Below are experts of layer 17 (counted from 0) of a mixture-of-experts language model. Rows are named router (the router's row for the expert), gate (a neuron's input weights, with its number), up (a neuron's input weights, with its number) and show model dimensions 560-639. Each number is 500 + 25 x the weight over its row's rms, rounded and kept within 0 to 999. Numbers have three digits each.
Before each expert's rows: a language model's description of what the expert responds to; "mostly gets" lists some tokens that are sent to it at least half of the time. This comes from a sample of Wikipedia text that the model never trained on.

# expert 6
Description: Name-final surname pieces
mostly gets: "berg", "aff", "sson", "mann", " if", " tick"
router:518465480508557517497455505488478505493521521476479535509473456497541475515511506515472488453523495490505503530498535452528515479510539509522501515524547470498502505516496518505527478459499459545475510501492538508460523457528476457519491505
gate0:491485513497509495502469521499504534496504507511497476543501485496525461501506483487521493515526475502480495460493508490514551497512534432524469495538566510452515519485495513492495484473472474520479490517474519492458513479513506501511533514
up0:540493517494527487478487510518489538493483480490526471535514545509550480508525488494548504556499552516498487496518475515511517507489456430526551544532483505488493514506525497476505477470495487525487435519529545460500493490509515505518550492
gate1:468521479473515470523519467526504523479459532456507505521499489512480503497511492505497532441494489519515476464518512497458471499529524523522470498550483532532505515493503513468451491480490476491572506518554534561508558545503501501448488492
up1:495493504477478502489465488484501453492482512492504504512508474514532498492453490528522494495532517510471488501494539504485454464506547534490480472531488527480518504544482501516554526516496491529538481474510532523518508504500504506505486509
gate2:480524502504522513468516517475511477500552533548491500449455490513507514519477518502484528492505520473487551548459480514510503474499515502488476508504498467506504440455497550442484491449479485476526466532472458478486506474476533479484459463
up2:495466498498479517489518492520464504484510468522545448531522506490512498476461530484493487506491488522545537493489477516467484509498498512492490503526549500503513501511500493476509494480478565523524476496492531508515482519503464463444463443
gate3:503493480495484510500493512534506476517500522534498549514480507523503531520499550527500475480501480535481540491552473470543491470500512475502503453502524492519479492453507476484479494512478489531511488502490534528483526463498491496524516507
up3:544541484469500465528536491460439523535478502509571512505498459467530485489516499477447473506515510463468520518460467517492491545499537495502500478476467481508480523548490478517519494542488510507476525477484480455503504474503507500470460445
gate4:515485490470464517454480498524500502476514460505514463507483466448511508504496539469501491473500547541522514524475483519545495532515466511529512477518521461531541481493502457543441492473469509487502474504543491469515509485493513503509525509
up4:480496488484549512471522524519485484520475464506537468522494506492526457512496501447512492502465493510497492498514528474484519464517480534527466543535526467475523531470441512516460506506504487494513485469452456510499515456459522431489495501
gate5:483496506537532523502494458476527486509417511490484487500495476503510474533483513464499497503519476487517523519524515502492511489531525502508506478487561538426495556470527459477465448499485527532472502532504487482491464458507535497482514493
up5:475472533517497492492485483472497535461480451519470498514524471508527498482542490519464519486487483505555540470550489474462497534546540497527497560469547504501515494537487473498485517486506518472489524488502500476495463483521524496489474492
gate6:534507544501486516485430517506516485454503537552475489507524509491518513525472483511485500472470522469539549503495479525515532477519520511486486471520504473526529439464487492488466507465505515504550514509482520484476499498501495488501449498
up6:531491472505507520478526502515479461519473578539481513513474502476455492478508524466533455485479494533463536517496504492526512493532510520503504538477517510525500523503490524471496502498526485511497450517519528506529484455514508477490500510
gate7:478464516505516500499448471478549478489504530502537522485495512501523475455506532509525477508511521474512442521537522511508497526555490496507456516506506495553487462537497530486539502504482512475525470515498512519516469501506479483461502511
up7:484537515513506504491565474502531522497525461496513514508507457466485497515520466457499519509506527483487507541518507470505521464446488531511510519514501463501446504491505490521507489519546466478484528497531505486481477468484520537526567494
gate8:492486539496491456512498462490464516494452552511519511506492479501501533544527504512488489560536493512476456488527495498549510478441492511482530487470506479500448465528488535495505483540496506471465500519499491558496506491516529463492473495
up8:536526519482500508475517506501494519450485448533517468476508519509535506438513493475471471474457486524494510553484486525495533496572464485542494489490490539493525493501483472486478470485477537513513531510515518479521522523525505490499447536
gate9:524516495462492473505507486489473471516510482527508489496546449479510526453478543456490542500456530527504514491506509468485493463514493522533492534525494481465496485544551482481459547526486497482475498528465520540512518510493487507523587520
up9:519517505463516486470481492498513495497512531509510503503501498473514525513461537488496460545486512462475501516515536502509545509483494463551494500515518479505498489516538476498481506471467543492473466459487528464433512503507495504483508516
gate10:536519444493483485492492492524505475508480481581499465519485477506497480498478493503550508520482487460508491518496465443458512501474522486505485479488527482506513497484510496506485481526525524519496457506494527501491525478492517515511515502
up10:499524451536537513524527494531513496518523470489504507497470443549506464511512504510462502481510511539530547521495521474464503488505525493505518492517505469489493525505522544496473464537481505563477504501498547461459507523533472518505532547
gate11:534493479488506552526478573461519531549507513480444498507516491478517476491500484488493476488488526527531525475509494476491507492447496488474489492513489523466500464496482487470513427510491477515476521492485506504493431541519487506532491532
up11:509499502538475536509525560477492495484526484481533475497531500553494466487564505498461522505486467493484454493488475515552492513458544505469545487476486517495463459462542489527509523472526520491468428489513504544495536504488514531483553516

# expert 10
Description: Consonant-cluster word pieces
mostly gets: " Sh", " st", " ch", " Ch", "ch", " St"
router:514467505495537496515474515468497500521515504451494476519508468495504512527527527505505527517507491493496539488507514505497530462542503535504518527522465467507504521514467477488515465485527481512487511509482491538451546439487493456517484507
gate0:476517533449511509482464482530512533469529498518515505528505468448509508488546501489517493503518577533507507513509503491482512501499518487536485497495474480513501487471551482509494485468532542474502555544489488475500528533507511500452488436
up0:439495529536523458519520521504493514496527480490495488484459502478469495479529514491495517501496467520460455482498490497483506472490542510494497524514507497524536510500485499516542486494544516512529531493536545457552470497466501435490501467
gate1:548530478493534498532527508491480455516483501471475499529463534496499488462487520491511498484492528515511496496537500491486503545501521528525470506483532506485509519480516536463499504505535513522520547511501503493530517483480533476507476508
up1:503458494544521451500507513474516494485510484486507449508514526520511516473509465502518496478466490534493515475536474537481539518501512515491519507524505511491477499456544478495496514497505464526516451504483524495538496473468490474503495519
gate2:498511513497532508451500513482524519498532487568512481533481514493499534541484515447465496507460498496494543484511481506535497535469506462474537480459479569496502475499494499458496489530529508510494432498461467495514496517500536472499495465
up2:524473485531491516571550462486510525499493506507486517515498468463518494472521473491463474534468523497507516498498460452497502507481493514472502528473515488505508481438534545489481490503443514505517484516498528504498502504455458525466509493
gate3:486464514517498527507499488490493508470540493511498473511483462555491486488471540482495495448519458560512544469477475497450505495486503518485492510560514504484526487493534474531526459534484498503522490519485500560470494496495527522466496514
up3:470459515487525535529513508511487474467509498500481527489505490493440503495502519489473507491518502471491518484540456504460514443532511477534506470500464506483476460511472488503494515501494508497487550469483483467497517489501511500489492523
gate4:526487479490512494488492502525464510456463512544466467488471489486480464499502507499491490491484468506519505476492491495478471516496503516506507514489509503537513505502529492515506468520499507479494495485517501506523483506501477524522481504
up4:518508527489525493471530473495491475477519499487553527498497537502510494474516516488498510502475531518490497508519508511492496483521506486537480482448485477482504508516454522531489552512512494484510496492504447493514518479482449489467529466
gate5:522511523522493491476525468523531495525510504519486558524508493519516509523519488479493501493509504516476502558480520489530509464508509521501508484533493499514481532486484467440511522510532518532484487497496497555502529468502496495468500498
up5:511506499470513543494513524523521509471474512474509511503483537534533472517525457508503489556511482526495519477530503500507520548462523455501518527526545507462478480477505531530508506498506483522457505449487484495507496460520456477558502519
gate6:509492498493518529500494507492523498478532539494515516521460489518477481454497502448486466513486460528502522440515459506518499549562492525500511464510505522514519472483512446499488505494466507496551469536521512517446492524517519467505477489
up6:485528488502532461545518495524475496467482510465479500513499474499519516476489456528451507472525470503521543501498470502543512504485460504524516481486547545499499507527509517523530476518509477537559458491484541413550515501488504562530474520
gate7:530508517488501483498465495491483490500522514470540521493485489482478492464528480459549471538515486520529524552494493513509570527511536491484533536562492482521549512557513464513503513530494565503519483484535486473484496489488527469508430510
up7:504512497470515497446484520453544484482547493487540464556503513497495536471527457489476515510492471487486497492491532497496504497515525481522470531498490497482479509550464537485486497527509471497470505472495481503507492482503498500497527485
gate8:519546506470493466521477507481504471501521464544535498521506508502567543466516513469489472525476520493523511505513506489529455474493489490529477535528459494480491533463485488480434492490538530491510495447518497549523506492520516537487482512
up8:493487483465491548500468517507486526495506470489501489515498531524510489484508520504502480548529479458485524495489452516488497506475508536485479577491513527511488525532496481493464496521510507488528502544492485491508523462505501500530473444
gate9:494506524528502484494501521501469497496539505484517521482505514464460496506512501501503528523464505503479537447466465511473515500493479484489469505529482457520552536512512511488493471514509502497517480459532513558484447497505480544510530493
up9:554502527508495530513504511523524537511494500482444491468526534511490453523504456495498495491502528496541496550505522475506516463476521464479518540494475488519535491495491496509505551514518493500508537498512485492466521449519526487498517453
gate10:510525483477483550511547515471497505549514464500476531542548477518469501515473555496487472505510531531487503529498536519553505485507511476498510479508515497489472517506532487545494483506509521506445495529431488466464460492489518525503544543
up10:473494498465480473528465490501474464548494518517495487521498494498515500496483521481462494451511523522496493543517515511512493459504518533527490508501465481500526477522501466511485521526475509483497510499488482485450499473514493517508542504
gate11:510518510477497529436559475503502469507515521494536481536507501500531539484517514513482500524519517513488535503470500537497443445455491477539508463456475527511517474528497496498466459475539528466508463502540467548526492486512529467496556496
up11:558470563500457540476497500539522540495500489511494439469512483488541545512521516483453505481510485474467534525550463515473498553525490509496464495493468461452504511490487481528504477523495505516497479511437511530543464548517520519504469484

# expert 38
Description: Latinate verb prefixes
mostly gets: " sp", " c", " d", " comp", " sc", " ass"
router:472481509493527511503489487486513501549545539491459487498487461486486494520529519519513472492541490478508520513474515487521501486511516527486487508514528479466519504505455539512523508504496514493526509507501495486471538486489504500519480511
gate0:436514489513495508508484512532481486496481530500480523508562508516508524466469468524521521534503507542472476521487484499486510482542469502469493494503511474490503482542470520470473517486536500465472502547502472474489535521483526502540541472
up0:489514485482543451447531490524495488471496524490502498512503515514509476522510526490482482520490511481496480499449521482479536496461496473522505530474537499506493508502525510480529539473533476490499503474496511520507507458490528504463448539
gate1:507526489513512507501521455485487496509508501528471496482475531505496527509510485532484508504517534502507493534498531495491498506503477545475510472531522506490497486487496550527484529467529498519488524551488460517480524479465503506493472538
up1:516438501522525479555522493474481531489485519484499485526535470540480515503518450508491507490524526505510523515476506511530503523469546491467521553489547485503515515563529511517517543506494495464491512464501498541507460479487514483518563518
gate2:518516506501533467518488475499536476456548570499477518477501460536519511477551529529487479491506492454479532492521461523456470520500485539518485459535486512518497480508439506527511508490498485453479532501452516488532523473498501539527487485
up2:511503454498506506519483496497496516512475488495484472482551518463495517501488525520491540461497510509483524509484547449525533473496472484499493507535471475501495552520557493474540486474501501517527504523501497522493451499518507456497473530
gate3:466478492507488517505469471490498497477474520492511529512518487537526495527477486561511475485488503521537530555498456557522499483507557483488474480452511508497505496474497529451543542517489478511506510462515508564553517478514498494520503511
up3:570480477514533482485521490524472499556539499489452526504490479505501519474547514516477485520504486502466503512482500535507515539497474513486475497488522509547488501513522503560479493480500491494526517516461526491497490511524489444473512499
gate4:500482503526518487504486529473457554518459529519537513471498523513507497491487547501496521519533486495522517464534513476548488481466544466482493501497506495498517493498491539535512500501440495492532464490491529484528453475502483478548495491
up4:485485494479463459503449497500515507461493511513524522528512546498492491459534486472548510524497500465503455478559500529476509516503485485502483488497461521477531505442473551484505557530480499497526546466498519522531547547468487535479522525
gate5:503509491509535510491499468519532493496493493509495513486443491461499514526506456489482510500547501470504513513518503510516516521470462504500500507531460506498513527498521532534526512543508490495458532501525507533500559544476484471519465498
up5:545502511530460454542459481524470521491494456502494480488507435518493503501503519539498527497493493503552464490510498521473503471501501501508545512486525534500497490520466497524520519457541484522489568477484514454533457452478479501498545559
gate6:512541501526489456544486511532490510476507478500516520508519476527510485516526498515490488477552532518512547479476541497545526515517544498514510509478531552526553516516475490555536501438491503506518463510517547492503509468491497498488495484
up6:526537533530492513493528501514509484515509489498453468475495526529474445478498520493471495517535532506497483469518495499528473456497540486504518531470546538460529488491529538521515490478528503501511512517525497478508538466477518454491515451
gate7:509524491502478509482517459532516457494511492542458533515494491494499548499526487481529499510480520520502497500535505477570492520478484508533544465525504549508505450458478527458497498532467530520494494460473486542538510503501493461469491517
up7:475468502509481576479540465498520526445479489513511473544507470482517480532533529464484469448493487513517497499474504466486541487455487474468477497478516500467484485518506527500447512513493496546508462446518512550538516518511496491490480471
gate8:489502535476512496483474520528484484504530456543539521508486492501491488531522528472484494504461510468465564448506425519516497502486547495474520528512491518461475543463492491456518477525506515501508483498509487480470494523489524520494543510
up8:536477486549501502512518500493517508519478488495514526509451454540530501481507499548532437523493493541530491512491512450509515484497493476541504505526487514528507507519486480575533469504496501524481474509513534565493488478543533539482519473
gate9:507497486500470505491491491512502503531495478533478492532483490500485506493504475464487504517524461504476556490496513501499519546483487498508510467479500488502493504505501465492480505483527506517481488545533492461486548474468550515457440504
up9:537524480483489449506496490517475442487467498484520496498531513438488491530517505475566488524530525523521529529516506498490509513490555514521534535494509494484517497464524486484488508512498506524459470506500479501509454465496484492462515476
gate10:525514489502494496517472559492519510544470571459479454510536503466515489498482488558486471487483515524505528532520507485546464499450490489510471497519495484505520494537493466526505480516520482519533546498481509497511506482492503498511478508
up10:524481507520483545539511493494504475508476501473516534509489491481436481494469453507532504468528529530530458476515505480515502502482506526547491519503551477486533501498451535530514497555487487539503492468487503507521473484485548475475525485
gate11:484473523516497496482540543521512512551540535481476553502524513484536494522492490532518468554498495435497512501495469505495479486502524499498507471469496454497494507521526508500511537506508478464535515463504502503503493506481438525502507551
up11:487487512487521493489483502523499477521522503530523516497482471481512473489530505518486487477504464439472456501505490514481468503533477458518497492471470440535497468496498505526487497503512532522523528486533470458459528490511448563470541515